{
  "experts_per_token": 3,
  "routed_scale": 1.0,
  "beta2": 0.98,
  "seq_len": 1024
}
Below are experts of layer 8 (counted from 0) of a mixture-of-experts language model. Rows are named router (the router's row for the expert), up (a neuron's input weights, with its number) and show model dimensions 288-383. Each number is 200 + 20 x the weight over its row's rms, rounded and kept within 0 to 999.
After each expert's rows: "mostly gets" lists some tokens that are sent to it at least half of the time. This comes from a sample of Wikipedia text that the model never trained on.

# expert 7
router,233,210,192,186,181,179,209,194,213,215,239,180,211,207,184,209,194,222,213,196,201,209,202,213,218,193,208,166,198,225,208,181,194,203,202,173,201,223,214,206,224,202,203,183,206,172,178,206,207,198,182,259,186,223,235,191,172,211,201,231,220,182,201,198,194,208,187,182,186,185,175,196,215,190,178,187,225,227,201,175,225,211,189,193,162,267,207,204,206,162,194,218,230,205,229,184
up0,167,196,196,201,197,181,178,253,214,195,178,195,209,214,193,164,222,186,160,204,184,175,180,228,235,187,190,188,177,194,206,184,214,173,188,203,176,190,188,194,237,199,208,211,216,223,178,224,192,215,180,203,224,224,182,153,246,194,188,227,193,165,236,225,186,226,219,203,188,195,208,196,226,225,221,251,189,179,206,208,214,202,204,212,195,215,196,227,211,227,208,216,192,203,191,170
up1,205,187,218,214,196,180,188,182,226,202,209,160,230,211,198,179,224,222,170,220,192,212,204,210,206,184,192,186,235,192,206,239,204,192,189,191,200,195,176,222,200,189,213,240,245,185,185,213,218,182,179,209,215,210,171,202,191,185,222,183,199,207,192,196,189,219,212,181,188,229,185,161,176,171,179,164,214,222,195,200,202,202,169,212,230,207,225,197,155,198,206,212,209,195,218,206
up2,190,176,206,215,192,207,211,189,210,170,207,199,183,176,228,209,222,196,237,240,233,203,211,206,260,181,141,194,216,193,157,240,187,195,208,174,192,202,161,206,175,230,226,181,208,220,217,222,170,225,196,216,186,181,183,199,201,169,238,196,207,169,192,188,198,234,210,180,208,222,194,178,206,195,173,212,212,222,182,223,215,200,189,179,211,230,198,186,224,181,157,205,189,206,224,213
up3,196,202,212,208,180,218,190,209,207,152,229,199,194,184,197,202,214,227,202,206,198,220,198,188,169,182,199,197,222,146,160,191,202,178,247,155,209,197,224,185,204,229,194,224,185,190,172,147,196,226,198,218,202,208,197,221,228,192,224,207,210,178,210,223,218,185,215,201,191,215,211,178,215,183,219,202,228,169,199,167,208,181,217,186,181,223,243,197,174,192,213,206,189,188,249,182
up4,172,187,190,199,241,201,194,208,182,211,186,208,178,191,159,208,189,178,227,185,192,201,209,198,201,186,170,210,220,243,223,192,221,206,218,193,220,255,238,186,201,186,189,190,192,198,198,197,231,201,205,205,245,186,218,225,211,204,214,213,181,212,215,193,217,172,216,214,166,187,213,204,213,198,194,170,198,227,192,188,190,226,190,176,192,225,189,218,180,170,229,217,164,201,203,168
up5,198,220,211,199,215,204,205,211,174,227,189,187,210,200,173,210,203,203,191,223,190,175,209,173,229,220,219,195,198,184,211,190,209,175,236,185,188,210,165,196,236,235,201,194,224,218,194,198,191,193,161,235,173,209,144,232,201,172,193,241,202,176,182,232,194,178,209,233,204,191,215,223,203,208,244,188,177,190,215,183,217,200,219,230,248,194,212,174,217,206,200,207,181,214,171,196
up6,187,187,186,173,209,160,171,224,171,174,203,180,221,161,195,224,202,187,187,177,239,248,203,225,191,185,192,213,229,197,205,179,191,218,172,174,165,192,228,199,191,206,196,222,229,188,196,220,199,177,191,172,208,199,204,219,208,204,186,211,226,173,168,181,216,239,236,196,164,188,174,193,185,188,214,196,225,214,183,172,190,199,181,210,201,193,246,167,217,173,203,191,186,179,227,212
up7,204,239,204,193,195,181,223,212,241,189,215,192,204,214,240,180,201,216,173,191,223,164,194,206,174,160,214,205,219,207,187,222,206,220,225,184,179,225,223,231,190,208,184,173,182,213,181,200,150,191,196,203,186,186,229,205,208,153,214,199,196,200,212,184,197,177,155,174,217,179,182,242,183,200,217,191,222,189,218,204,212,223,199,230,212,193,214,173,194,193,210,227,182,210,228,179
mostly gets: " JP", "″N ", "Scientific classification", " (aged ", ", U.", "| Total votes"

# expert 4
router,153,161,185,184,228,217,141,200,199,225,227,187,223,179,229,187,183,204,219,191,213,172,201,173,198,168,213,239,214,193,186,214,213,201,218,234,190,203,194,220,213,240,192,180,216,232,215,181,197,196,212,201,200,213,228,231,178,208,185,166,207,218,208,205,206,178,186,195,205,238,218,172,214,225,194,211,226,214,243,165,219,221,177,171,213,172,161,203,190,210,218,181,189,185,179,178
up0,193,219,197,205,231,210,231,198,184,214,246,233,177,200,220,187,202,238,229,204,227,191,210,209,224,223,222,177,191,217,202,203,210,213,212,205,182,202,175,217,204,222,191,204,216,197,230,232,177,206,205,188,201,181,183,192,170,229,223,175,197,195,200,203,205,172,170,179,206,166,225,167,223,214,167,189,200,235,191,206,201,210,174,161,193,183,178,201,218,194,165,179,179,185,211,208
up1,226,198,161,219,219,211,171,212,195,172,184,193,173,206,158,210,215,170,226,215,227,195,185,159,182,164,215,196,192,230,161,183,184,218,196,210,195,189,202,200,225,214,172,209,172,247,191,204,194,220,218,214,209,195,207,191,195,186,215,208,190,203,199,209,190,211,199,187,210,226,193,188,173,166,172,255,188,202,239,221,183,209,213,198,217,170,203,178,191,179,249,187,174,181,151,178
up2,182,198,207,200,205,227,201,182,202,211,213,197,187,191,196,176,197,141,232,193,216,246,191,205,196,213,190,192,175,188,204,191,213,227,201,203,158,181,224,169,185,210,203,181,178,235,165,195,223,169,212,182,178,219,220,206,198,195,157,210,197,202,182,183,229,204,202,185,222,194,195,234,237,212,210,181,149,219,156,197,184,224,210,229,184,167,219,222,208,205,208,198,193,192,215,178
up3,201,165,206,171,216,206,198,210,172,198,200,209,171,192,194,190,201,177,197,210,213,200,175,199,213,190,198,173,223,221,160,218,219,224,184,169,201,213,221,211,186,232,198,211,171,192,224,185,214,194,199,192,185,228,196,225,236,180,180,194,204,163,182,210,190,227,208,218,229,173,212,229,191,203,175,169,248,230,229,205,219,208,211,208,222,218,180,198,238,197,216,188,213,145,205,237
up4,193,164,190,184,211,194,148,234,198,204,195,154,215,190,213,173,173,212,185,202,227,185,201,165,180,188,180,211,192,229,175,197,166,203,187,244,207,207,214,222,198,199,181,197,207,223,237,181,202,192,201,205,188,186,180,231,208,206,167,218,211,206,205,206,155,206,162,182,176,222,185,150,182,173,219,219,197,195,198,186,204,187,199,234,239,193,175,179,196,192,215,220,221,212,202,187
up5,217,145,199,175,191,201,186,194,201,148,240,194,234,185,204,170,233,201,168,186,223,202,196,196,238,187,206,143,216,193,192,205,199,217,214,207,160,187,214,237,197,212,154,190,191,212,235,176,207,201,245,222,204,194,204,164,196,195,207,211,207,231,166,196,213,220,216,166,195,196,218,184,175,179,197,238,203,200,242,214,222,209,198,176,216,191,211,215,217,196,186,195,230,199,197,206
up6,224,176,200,174,218,221,148,185,232,205,205,172,196,230,196,199,201,204,209,198,247,209,195,210,215,231,213,219,196,182,159,200,211,205,191,210,240,176,210,200,168,216,161,219,152,198,211,187,178,168,200,195,213,211,205,198,208,186,208,177,188,169,227,225,215,188,201,157,231,210,239,152,189,217,225,203,204,192,192,202,202,237,192,164,208,222,238,173,189,171,216,203,215,166,206,172
up7,173,191,183,189,212,218,160,208,208,140,183,219,183,186,176,208,156,208,192,170,218,224,207,175,210,194,201,221,159,181,215,209,229,203,179,174,203,191,207,180,208,213,182,190,194,233,190,203,195,230,165,205,203,209,206,193,215,220,225,193,182,175,188,194,175,225,224,201,176,190,192,214,198,220,167,207,199,229,206,211,182,210,181,175,220,154,186,186,201,202,200,219,184,181,175,229
mostly gets: " first", " him", " his", " He was", " former", " second"

# expert 14
router,212,205,202,204,221,190,228,211,240,216,209,217,188,216,220,191,215,188,204,196,193,217,239,199,179,227,195,220,209,199,210,196,226,191,219,166,186,171,249,198,247,214,172,224,207,187,197,190,198,199,150,211,189,196,200,173,190,189,229,232,177,193,217,237,210,208,183,188,174,215,190,182,184,182,218,212,170,214,188,221,187,204,204,206,203,173,168,206,220,205,183,213,214,211,168,201
up0,188,235,158,222,198,183,209,161,177,196,256,193,202,227,185,183,151,202,197,196,241,207,203,178,168,163,160,211,222,210,195,193,230,184,232,181,188,193,214,199,206,196,206,191,182,219,241,194,205,182,182,201,195,186,223,193,175,198,200,229,204,208,181,190,184,215,181,187,180,188,207,198,200,192,184,173,203,212,194,166,216,220,183,176,196,162,196,180,182,217,192,223,181,201,210,187
up1,189,189,230,242,166,181,188,203,231,164,234,183,210,189,228,190,214,199,216,216,204,214,189,161,204,205,152,213,236,186,169,173,167,212,197,200,227,182,171,169,194,190,190,228,214,197,200,186,166,204,229,194,190,187,215,195,166,195,177,173,243,240,215,210,197,184,224,200,202,206,225,178,190,185,193,228,203,213,209,180,260,215,205,169,183,171,216,217,196,209,193,220,176,220,191,223
up2,240,218,194,232,218,192,193,202,216,197,216,224,171,181,172,225,210,198,171,211,237,162,218,202,165,201,172,178,231,222,216,195,206,224,208,188,174,180,191,187,183,195,252,202,189,188,209,179,182,202,203,210,189,214,255,194,196,182,256,239,207,214,188,238,199,198,205,187,181,184,217,171,199,208,214,219,209,183,233,233,205,196,223,202,187,162,198,204,195,229,193,190,212,221,208,201
up3,190,221,205,210,172,206,181,219,174,206,195,174,200,169,241,215,225,204,207,225,194,233,201,198,200,184,169,210,249,204,172,218,187,199,208,189,201,219,209,201,245,213,181,229,213,218,226,167,237,189,204,221,177,240,168,183,211,222,209,177,198,202,192,209,202,218,184,200,219,184,216,224,146,191,213,240,208,195,151,195,245,195,211,204,235,198,198,176,206,197,189,222,224,215,194,195
up4,191,207,203,194,215,254,172,223,204,181,210,198,186,179,174,201,187,182,190,219,208,171,216,198,177,247,182,167,195,210,195,180,206,223,219,214,190,173,231,175,221,231,189,211,210,216,204,193,138,213,176,198,216,173,183,174,201,195,218,203,226,186,208,201,240,222,169,186,186,171,205,190,196,190,191,179,199,168,210,220,222,178,219,231,188,214,167,192,237,190,169,216,205,182,166,178
up5,210,172,232,189,239,224,206,225,169,191,216,210,183,194,180,178,238,186,178,226,202,208,187,181,197,226,222,253,169,212,165,188,217,192,204,226,201,193,209,208,221,183,177,230,192,204,166,202,214,228,201,202,213,170,226,174,208,192,185,217,216,211,167,219,219,165,219,189,191,179,209,166,219,206,212,209,179,174,170,209,237,199,243,181,205,206,203,197,177,198,196,201,212,190,210,198
up6,202,196,202,200,196,200,194,223,190,197,209,218,156,221,196,182,190,176,221,247,208,207,196,222,169,208,192,179,228,199,196,201,190,177,192,222,163,227,208,171,208,248,187,228,223,236,202,213,235,164,190,217,179,231,211,185,180,198,193,206,202,208,172,213,194,164,193,189,195,164,210,194,186,186,219,156,234,191,179,184,167,210,198,205,231,174,216,208,197,216,184,256,241,169,204,188
up7,210,207,207,181,192,190,202,198,204,200,198,201,214,169,211,207,161,195,216,191,180,208,215,176,173,188,194,234,199,219,194,225,207,206,228,196,232,215,195,187,193,185,199,220,229,202,217,192,249,188,207,203,182,204,183,165,180,189,193,169,195,168,195,227,192,201,205,180,177,214,248,202,172,166,212,207,178,202,182,232,201,239,214,196,199,223,184,195,225,190,187,204,173,256,232,208
mostly gets: " new", " more", "s of", " several", " other", " of a"

# expert 13
router,206,208,177,201,175,180,191,206,158,196,179,168,200,194,152,189,190,211,201,215,216,193,226,186,210,206,194,159,208,260,202,222,221,206,184,197,194,182,206,226,174,196,201,230,211,176,201,187,187,246,215,199,187,172,236,217,212,208,190,184,208,153,213,204,218,232,204,199,217,187,207,147,215,172,186,209,199,147,195,173,194,175,195,212,196,247,240,214,192,182,216,251,196,172,209,216
up0,172,203,191,190,156,201,193,178,200,218,229,189,221,216,229,170,232,205,178,211,182,205,192,184,206,163,187,189,201,228,184,208,233,232,171,216,251,197,199,202,201,201,215,237,169,193,207,216,207,235,240,211,201,172,216,244,180,206,203,169,177,234,221,215,201,174,173,184,247,215,192,180,192,201,200,216,173,170,200,217,205,225,199,179,215,209,216,179,220,205,217,214,224,186,193,208
up1,238,207,195,213,221,223,194,236,189,198,184,195,201,193,210,202,174,207,207,158,172,188,220,242,186,205,170,217,201,221,186,187,209,191,212,170,220,216,202,233,208,220,245,193,204,185,194,191,187,221,188,172,206,191,212,174,190,197,196,151,189,211,212,201,177,175,202,224,215,224,182,168,222,199,181,187,170,170,199,179,227,218,218,163,206,205,186,225,223,229,199,200,190,176,206,231
up2,207,201,185,212,202,220,212,204,234,208,224,204,217,199,222,221,239,206,168,201,170,197,237,181,193,199,181,160,208,233,173,199,225,213,222,202,186,185,226,217,192,197,195,166,217,207,189,192,203,222,213,217,195,215,184,240,198,216,176,208,203,208,209,194,197,163,206,179,214,205,193,187,177,197,196,219,177,187,170,181,210,165,232,223,179,163,190,183,174,210,178,207,243,188,200,234
up3,207,216,210,201,196,209,143,197,207,207,173,177,213,194,198,192,158,242,189,205,211,210,207,217,176,220,201,218,168,249,223,174,219,190,195,200,205,233,187,189,220,203,205,218,176,241,204,206,150,221,195,195,198,212,192,217,175,185,176,223,183,204,206,175,219,218,200,203,231,232,182,165,219,177,183,200,182,173,203,209,226,187,148,184,190,243,188,212,212,215,235,202,214,200,166,203
up4,243,220,228,222,164,177,205,215,218,209,216,179,175,170,173,140,216,191,178,173,213,207,216,224,181,164,185,180,212,209,191,202,219,174,195,217,197,217,174,173,175,205,238,201,215,211,208,201,178,194,175,196,180,209,191,220,176,199,181,180,216,185,169,244,178,226,202,213,199,185,208,202,190,202,198,231,167,206,228,253,192,229,195,183,180,194,210,231,161,184,217,200,179,190,207,210
up5,162,196,219,241,210,231,207,212,203,188,209,218,185,198,191,210,252,214,166,181,171,229,210,213,198,151,208,185,225,194,186,221,218,213,191,242,207,214,195,171,243,160,231,190,218,191,205,216,185,200,175,196,213,233,192,208,212,198,218,182,205,190,204,188,192,193,196,175,202,168,180,188,193,191,213,186,229,183,219,199,222,177,172,204,201,221,176,194,215,154,206,201,219,197,202,183
up6,192,194,191,193,163,213,205,182,183,187,242,202,213,224,216,182,223,182,193,231,171,210,200,151,221,201,194,169,217,219,169,187,219,199,223,235,205,211,205,183,207,200,218,186,205,168,197,198,180,209,183,200,238,227,196,218,196,200,192,170,219,160,215,234,210,220,192,212,214,182,214,195,214,172,210,205,212,199,192,193,163,204,178,184,189,242,193,217,204,217,214,187,195,182,184,222
up7,204,196,192,219,217,225,199,186,214,213,192,204,217,239,235,188,196,220,195,207,202,186,198,191,194,215,205,164,151,185,206,251,232,189,187,206,225,180,190,185,193,225,184,205,180,216,187,213,162,231,227,203,233,211,209,226,224,214,221,206,215,208,192,192,228,196,220,180,214,218,156,220,202,213,212,206,191,179,218,200,220,185,202,206,211,207,201,207,216,199,227,261,226,182,185,210
mostly gets: " km^{", "|---|---|---|", " tick", "|---|---|---|---|---|", "pl", " Reg"

# expert 5
router,235,223,176,194,229,153,194,211,184,191,170,192,223,192,205,226,191,199,208,231,231,183,224,186,217,199,212,184,215,195,165,163,228,197,215,221,219,224,184,237,187,190,197,197,192,207,173,189,205,171,179,199,216,207,170,221,224,220,216,206,193,216,218,227,182,197,201,229,222,208,195,200,197,185,154,175,213,217,205,198,197,173,176,180,196,202,200,194,207,171,196,187,215,178,225,246
up0,218,216,196,186,167,198,189,230,209,182,188,202,235,162,182,166,221,182,226,234,213,213,166,176,236,220,211,219,181,223,208,208,200,177,212,184,217,212,228,197,221,174,223,224,193,235,157,204,192,201,235,185,194,223,185,190,212,159,200,206,179,177,200,217,198,202,168,212,219,189,206,217,189,206,185,189,214,218,218,187,218,221,230,213,204,209,215,226,222,206,202,215,177,194,155,228
up1,197,225,204,193,210,226,191,161,175,207,201,197,188,219,226,232,199,230,216,192,184,161,194,190,189,222,209,186,222,176,202,197,160,224,213,219,189,201,211,231,224,217,179,205,230,208,187,214,177,185,169,165,209,220,208,212,250,198,172,180,184,192,228,172,181,192,202,203,197,174,214,241,218,216,202,197,199,239,182,193,174,216,197,196,229,222,184,200,249,186,221,187,197,188,218,204
up2,200,200,201,221,241,202,196,215,154,220,216,200,219,198,195,191,200,188,209,233,159,217,246,192,178,179,230,197,196,196,174,182,177,177,224,220,181,196,209,225,188,196,214,247,207,182,200,237,208,210,209,188,214,220,187,170,193,244,196,184,205,198,169,179,213,185,205,233,192,201,170,194,209,206,205,198,194,172,185,214,176,204,210,197,189,190,197,193,210,187,198,182,158,207,179,225
up3,167,210,198,203,217,225,214,207,202,198,206,240,182,159,215,171,193,204,200,224,175,192,198,165,175,179,192,217,215,171,225,206,174,215,192,197,194,227,167,203,219,201,227,190,209,185,148,249,226,196,229,219,250,204,227,179,181,225,213,197,199,179,197,181,191,249,212,199,185,192,184,223,187,177,196,193,215,182,226,163,200,217,203,163,202,218,221,170,225,207,204,224,210,183,182,215
up4,192,180,194,176,211,220,173,193,217,250,210,236,197,188,210,217,204,195,186,175,213,201,215,192,182,201,204,227,210,252,194,206,219,193,191,214,220,208,216,197,159,211,175,187,188,222,184,217,205,189,178,165,172,188,155,143,206,195,233,185,167,221,205,187,216,186,198,225,198,246,222,204,178,180,179,186,188,211,218,208,187,205,173,208,210,187,215,180,191,206,161,212,241,176,214,198
up5,217,197,191,205,219,182,207,239,172,224,194,214,209,174,215,173,172,214,218,208,202,189,235,176,213,187,171,197,185,213,209,203,227,195,210,190,212,207,210,210,227,195,211,217,186,206,195,186,179,217,201,199,225,195,188,185,178,212,200,230,168,265,187,163,196,217,201,204,206,191,177,170,187,193,161,177,198,191,201,185,191,180,191,162,185,207,214,242,176,201,201,176,192,202,176,199
up6,213,244,220,188,177,224,162,208,202,209,176,214,200,206,219,160,194,221,189,207,190,181,198,212,225,218,206,180,223,203,214,234,206,186,189,158,147,207,187,196,190,180,205,197,187,234,168,231,179,182,201,198,226,190,241,241,195,210,173,171,240,220,197,210,194,195,224,202,180,258,198,190,193,182,224,196,178,224,175,161,223,191,174,193,167,174,176,211,222,220,194,207,152,193,187,173
up7,230,168,226,194,211,200,214,207,226,165,195,173,167,215,191,222,194,213,144,172,207,187,188,218,202,212,206,181,219,202,213,210,183,224,206,175,241,263,202,228,204,182,231,184,211,234,212,209,211,199,181,221,199,206,208,199,190,210,191,163,238,234,196,227,153,228,185,214,211,170,194,191,208,214,171,213,212,223,213,167,161,194,191,181,226,212,209,197,207,226,236,218,196,215,179,205
mostly gets: "\n\n", "\n", "==", ").", " ==", "\"."

# expert 11
router,151,189,252,195,205,213,211,193,233,188,207,200,179,205,213,183,236,175,211,159,187,198,224,199,209,199,185,193,213,221,195,211,204,209,219,219,242,184,232,195,191,205,194,222,200,196,184,246,200,187,212,163,223,195,225,159,204,201,174,217,175,199,225,221,212,245,186,176,166,230,187,215,189,157,207,220,177,213,181,203,215,171,210,156,206,169,198,211,197,207,187,146,216,219,199,196
up0,192,209,165,171,212,189,191,198,198,158,215,227,209,192,199,181,187,169,206,200,212,202,190,182,208,179,206,245,208,193,216,192,229,181,200,195,200,185,227,231,216,195,210,192,207,201,184,175,187,255,187,187,195,193,198,166,215,190,227,202,212,182,175,210,184,207,182,221,208,229,209,186,189,187,188,209,171,196,180,221,208,223,188,180,196,158,230,209,200,189,188,153,192,254,200,205
up1,182,193,181,194,199,227,182,198,205,193,241,199,169,206,195,168,238,177,203,197,162,201,192,208,186,191,218,193,215,191,219,195,181,202,202,195,185,188,189,212,195,202,192,179,225,179,200,226,206,177,207,212,199,226,210,202,227,202,233,221,180,213,172,222,195,190,206,225,218,192,190,217,204,214,205,169,152,181,197,217,175,235,177,151,195,218,223,207,228,191,178,161,176,196,189,213
up2,206,230,206,172,242,189,214,201,250,201,205,214,185,203,189,203,205,205,195,176,173,151,194,219,229,194,186,180,214,222,186,194,197,216,200,163,233,230,196,212,205,157,196,175,203,183,235,191,203,174,232,185,260,171,195,187,230,180,193,229,266,211,187,248,227,190,194,235,186,199,198,184,190,209,170,226,156,203,224,216,199,219,231,193,182,192,180,222,208,184,217,178,193,174,218,225
up3,188,198,219,180,195,224,211,229,242,200,183,209,211,216,220,203,198,195,192,203,180,181,208,201,196,144,203,233,189,176,197,202,191,175,214,201,210,199,187,196,178,200,233,224,200,176,209,179,215,185,236,188,179,186,203,221,186,212,205,224,193,193,222,215,161,199,190,185,200,192,167,166,226,218,181,213,203,170,250,189,208,183,160,192,190,189,200,171,176,232,204,218,210,181,192,216
up4,225,182,201,200,205,192,192,198,211,206,186,205,190,200,161,209,202,207,174,172,194,242,183,187,171,216,216,176,195,214,194,210,186,176,201,204,178,190,190,184,189,225,209,189,212,175,243,194,240,160,217,200,221,209,143,211,185,186,224,215,200,235,203,220,198,191,198,200,206,184,199,221,184,206,208,175,219,182,211,201,224,200,191,188,178,214,230,212,216,183,201,212,166,202,224,189
up5,186,155,232,220,203,237,199,224,228,161,211,171,239,191,176,201,203,222,211,230,192,197,169,202,249,216,185,171,242,218,208,189,208,212,198,190,228,202,178,195,206,159,206,205,198,253,194,180,198,224,213,246,196,205,229,220,177,222,229,177,219,191,213,216,201,216,218,220,221,192,178,195,180,193,198,206,169,234,187,169,197,179,196,182,173,188,223,189,146,204,232,202,231,223,210,182
up6,213,249,211,176,192,208,192,196,225,232,220,171,186,216,194,197,204,182,245,186,239,234,218,203,212,171,186,202,169,224,180,214,197,206,190,177,189,226,218,215,217,204,193,173,192,157,209,200,202,207,218,183,195,202,244,236,177,201,217,193,204,172,251,182,192,196,166,165,219,223,215,179,198,190,215,212,173,219,186,154,177,203,169,149,227,192,209,199,195,182,174,218,187,204,173,203
up7,191,201,198,218,226,216,179,190,195,204,231,224,230,210,224,173,200,164,181,194,184,170,218,215,175,219,208,179,205,282,200,188,226,188,208,174,189,172,194,212,233,195,191,206,191,183,195,214,195,178,208,200,230,182,187,180,213,256,172,232,200,172,240,214,179,191,209,226,237,231,195,203,221,190,193,240,197,199,195,201,210,204,175,210,223,202,172,202,208,199,206,190,231,186,206,218
mostly gets: "°N ", " when", " during the", "″N ", " that the", " after"

# expert 10
router,187,199,192,215,197,221,223,214,210,212,188,206,193,170,171,169,171,204,212,195,200,188,182,200,178,202,251,175,168,205,180,224,194,172,206,194,225,200,149,169,195,186,224,184,170,232,206,150,213,189,218,189,194,182,179,215,231,196,165,167,229,172,182,161,195,170,236,200,231,206,237,188,200,209,188,175,174,190,190,219,229,232,217,213,232,214,220,192,194,211,208,212,187,175,222,183
up0,210,175,214,152,188,246,226,188,216,194,162,184,194,215,176,216,152,204,238,206,167,210,171,211,204,179,187,213,187,175,196,209,163,236,201,198,218,174,232,209,245,198,189,208,221,199,191,173,205,151,181,179,190,179,186,209,196,201,172,172,187,196,230,218,214,201,216,184,205,223,209,185,182,204,214,148,209,205,190,182,207,178,228,191,225,215,209,196,197,182,223,184,181,231,158,218
up1,217,179,189,181,209,203,194,178,208,176,232,209,195,187,211,194,177,190,206,202,218,193,183,202,192,180,225,179,184,196,218,189,175,204,244,185,211,181,191,199,220,222,214,173,187,215,187,219,196,229,209,185,206,217,210,210,198,175,207,188,186,160,195,213,205,183,184,201,237,210,209,191,219,198,222,197,185,212,197,179,191,203,219,220,159,235,192,154,211,184,226,218,202,168,210,249
up2,192,218,233,196,218,197,206,218,223,188,197,196,186,235,207,207,209,195,191,182,207,180,196,221,193,215,180,212,214,217,185,170,219,216,202,193,186,207,200,178,194,193,188,224,197,241,201,185,203,186,183,218,207,223,246,216,193,236,213,160,224,224,184,198,203,213,214,215,190,220,215,244,207,217,198,208,185,183,225,171,196,225,183,201,230,179,191,212,201,191,212,178,187,198,193,216
up3,174,198,221,219,219,191,203,203,244,202,170,217,164,194,207,196,234,217,214,193,186,161,181,230,174,203,216,199,185,194,204,219,229,191,176,189,200,227,201,218,192,193,195,200,175,189,213,207,184,203,182,189,228,193,220,190,170,249,194,217,172,180,206,195,182,203,170,244,177,251,231,199,187,200,210,206,161,194,228,242,222,248,218,184,180,175,206,189,215,198,173,207,190,193,190,202
up4,223,192,147,202,174,205,231,206,195,158,184,196,211,196,204,200,168,196,208,198,231,193,200,222,175,234,226,200,192,189,201,182,223,173,172,199,199,214,170,199,148,207,199,198,192,204,210,206,214,181,198,183,181,209,205,205,178,217,188,196,210,194,215,217,173,207,184,185,190,191,201,192,169,177,226,205,184,220,218,216,188,185,162,185,197,166,190,224,201,225,193,234,162,183,234,202
up5,158,223,200,189,255,202,214,234,196,186,216,200,224,187,199,188,185,196,182,212,166,198,204,193,215,191,190,176,182,186,178,205,234,260,198,208,181,206,211,203,181,185,209,207,202,211,193,212,195,176,186,179,201,186,210,193,232,169,196,213,216,203,253,179,217,229,209,216,194,181,181,208,196,185,189,158,180,188,197,220,193,230,211,219,226,202,194,224,210,214,195,194,206,204,205,188
up6,215,187,183,180,189,223,157,197,214,200,176,183,204,213,196,196,205,201,155,211,179,184,216,214,210,185,216,170,232,202,174,197,186,170,190,205,185,201,193,217,190,204,203,195,206,227,199,172,233,197,226,185,187,195,192,200,166,199,196,183,189,183,174,213,183,216,193,194,179,190,216,196,194,195,226,212,180,217,193,209,213,235,207,204,187,183,218,197,195,197,241,182,190,199,193,222
up7,213,188,200,186,159,224,202,214,191,178,152,182,202,192,148,191,227,180,158,192,202,192,196,201,170,200,202,183,208,204,169,200,187,205,230,233,188,224,230,170,215,165,216,207,181,205,204,233,260,208,193,209,198,206,201,210,214,188,188,205,222,189,170,200,172,209,204,193,230,200,229,187,200,212,194,209,214,192,197,199,177,227,212,147,200,235,214,180,209,182,202,198,241,204,153,219
mostly gets: " City", " College", " League", " Army", " University", " School"

# expert 6
router,239,221,213,208,167,227,165,204,189,228,181,205,157,224,196,195,206,204,200,176,176,163,181,205,188,233,202,194,189,219,220,175,194,181,190,234,224,191,231,171,176,196,191,233,200,166,177,225,207,235,142,189,228,207,206,183,201,165,197,190,187,251,210,207,213,191,184,175,156,201,192,208,172,189,184,200,209,163,151,191,199,164,185,227,242,211,209,218,247,195,201,196,186,198,178,199
up0,216,203,210,156,212,184,216,208,189,201,160,219,195,184,198,199,202,177,136,203,207,201,167,166,196,203,194,198,208,191,221,147,227,196,184,211,223,221,189,212,153,197,161,229,168,182,200,186,196,208,195,198,200,146,215,197,226,210,211,196,211,206,199,189,191,193,204,202,200,215,202,194,217,188,174,196,186,176,203,198,197,187,204,190,215,218,221,177,225,195,170,200,194,212,168,208
up1,195,196,157,198,222,179,218,215,202,215,183,190,193,195,205,224,211,210,200,216,177,219,216,214,197,201,201,194,181,224,198,183,176,211,184,242,234,241,217,193,209,190,218,231,230,151,188,237,209,222,184,182,220,196,186,185,229,206,167,234,214,248,200,181,218,200,214,184,209,200,200,208,219,189,150,208,183,196,174,210,234,203,226,179,216,200,189,203,182,205,217,212,228,206,173,197
up2,211,214,228,194,162,196,177,208,216,204,210,184,217,180,201,199,193,228,215,211,210,163,205,162,174,224,202,233,205,180,205,213,225,208,212,196,197,219,204,192,203,211,188,206,206,168,227,215,175,202,185,208,202,219,171,180,225,230,211,177,187,198,217,197,203,169,222,197,189,223,183,164,174,186,217,186,172,166,178,223,177,217,154,217,207,169,187,205,213,239,229,165,182,183,183,186
up3,182,195,179,189,182,240,197,196,219,227,225,206,218,157,190,191,208,216,184,224,206,238,179,143,240,241,240,201,195,235,212,201,226,204,148,208,194,215,216,176,189,195,181,190,202,182,193,218,212,200,195,198,216,195,219,220,172,215,178,194,185,197,201,170,229,216,211,235,193,212,194,195,201,235,177,226,202,240,184,223,209,244,211,186,208,221,221,205,191,202,215,178,224,193,210,212
up4,191,206,211,214,222,225,244,200,192,209,177,204,173,200,203,218,228,162,191,210,203,167,214,221,209,189,178,183,196,204,203,162,180,219,215,185,150,252,194,203,204,215,178,214,203,212,218,210,210,188,196,205,197,227,205,165,214,203,188,185,210,200,222,218,192,189,206,210,184,211,200,207,195,189,164,199,233,225,262,232,187,200,183,228,196,197,215,179,207,232,194,189,200,218,171,223
up5,183,186,204,221,198,189,181,193,195,231,188,225,180,197,159,222,214,215,233,193,199,218,250,184,179,212,226,170,210,187,204,202,195,192,199,184,219,191,172,231,216,215,220,205,200,205,195,227,187,197,193,161,189,195,189,230,211,190,182,192,194,203,212,229,174,208,184,213,177,195,193,192,186,191,229,232,148,238,219,179,177,199,184,168,231,237,161,178,177,180,237,209,173,223,220,175
up6,249,194,186,217,195,200,200,230,182,211,197,226,207,168,211,186,202,213,203,215,182,222,197,188,173,195,187,208,176,204,230,199,208,213,164,218,204,221,225,186,175,212,202,206,221,205,258,200,225,214,199,177,177,243,179,185,171,185,203,195,207,217,199,207,180,185,191,195,196,197,248,215,207,235,191,235,195,181,213,204,174,217,171,238,187,197,182,223,232,193,207,192,211,198,217,174
up7,204,200,184,188,229,237,187,197,241,215,142,201,210,244,206,195,185,247,201,189,198,248,168,195,211,216,171,196,223,215,207,201,213,209,189,211,203,212,205,215,187,243,200,262,205,185,189,159,175,217,190,215,215,183,184,224,180,233,194,198,182,171,194,180,186,201,210,185,180,183,200,178,201,191,227,188,196,157,179,188,243,188,229,213,226,193,221,173,200,206,222,230,196,189,171,188
mostly gets: " in the", " by", " at the", " at", " during the", " on the"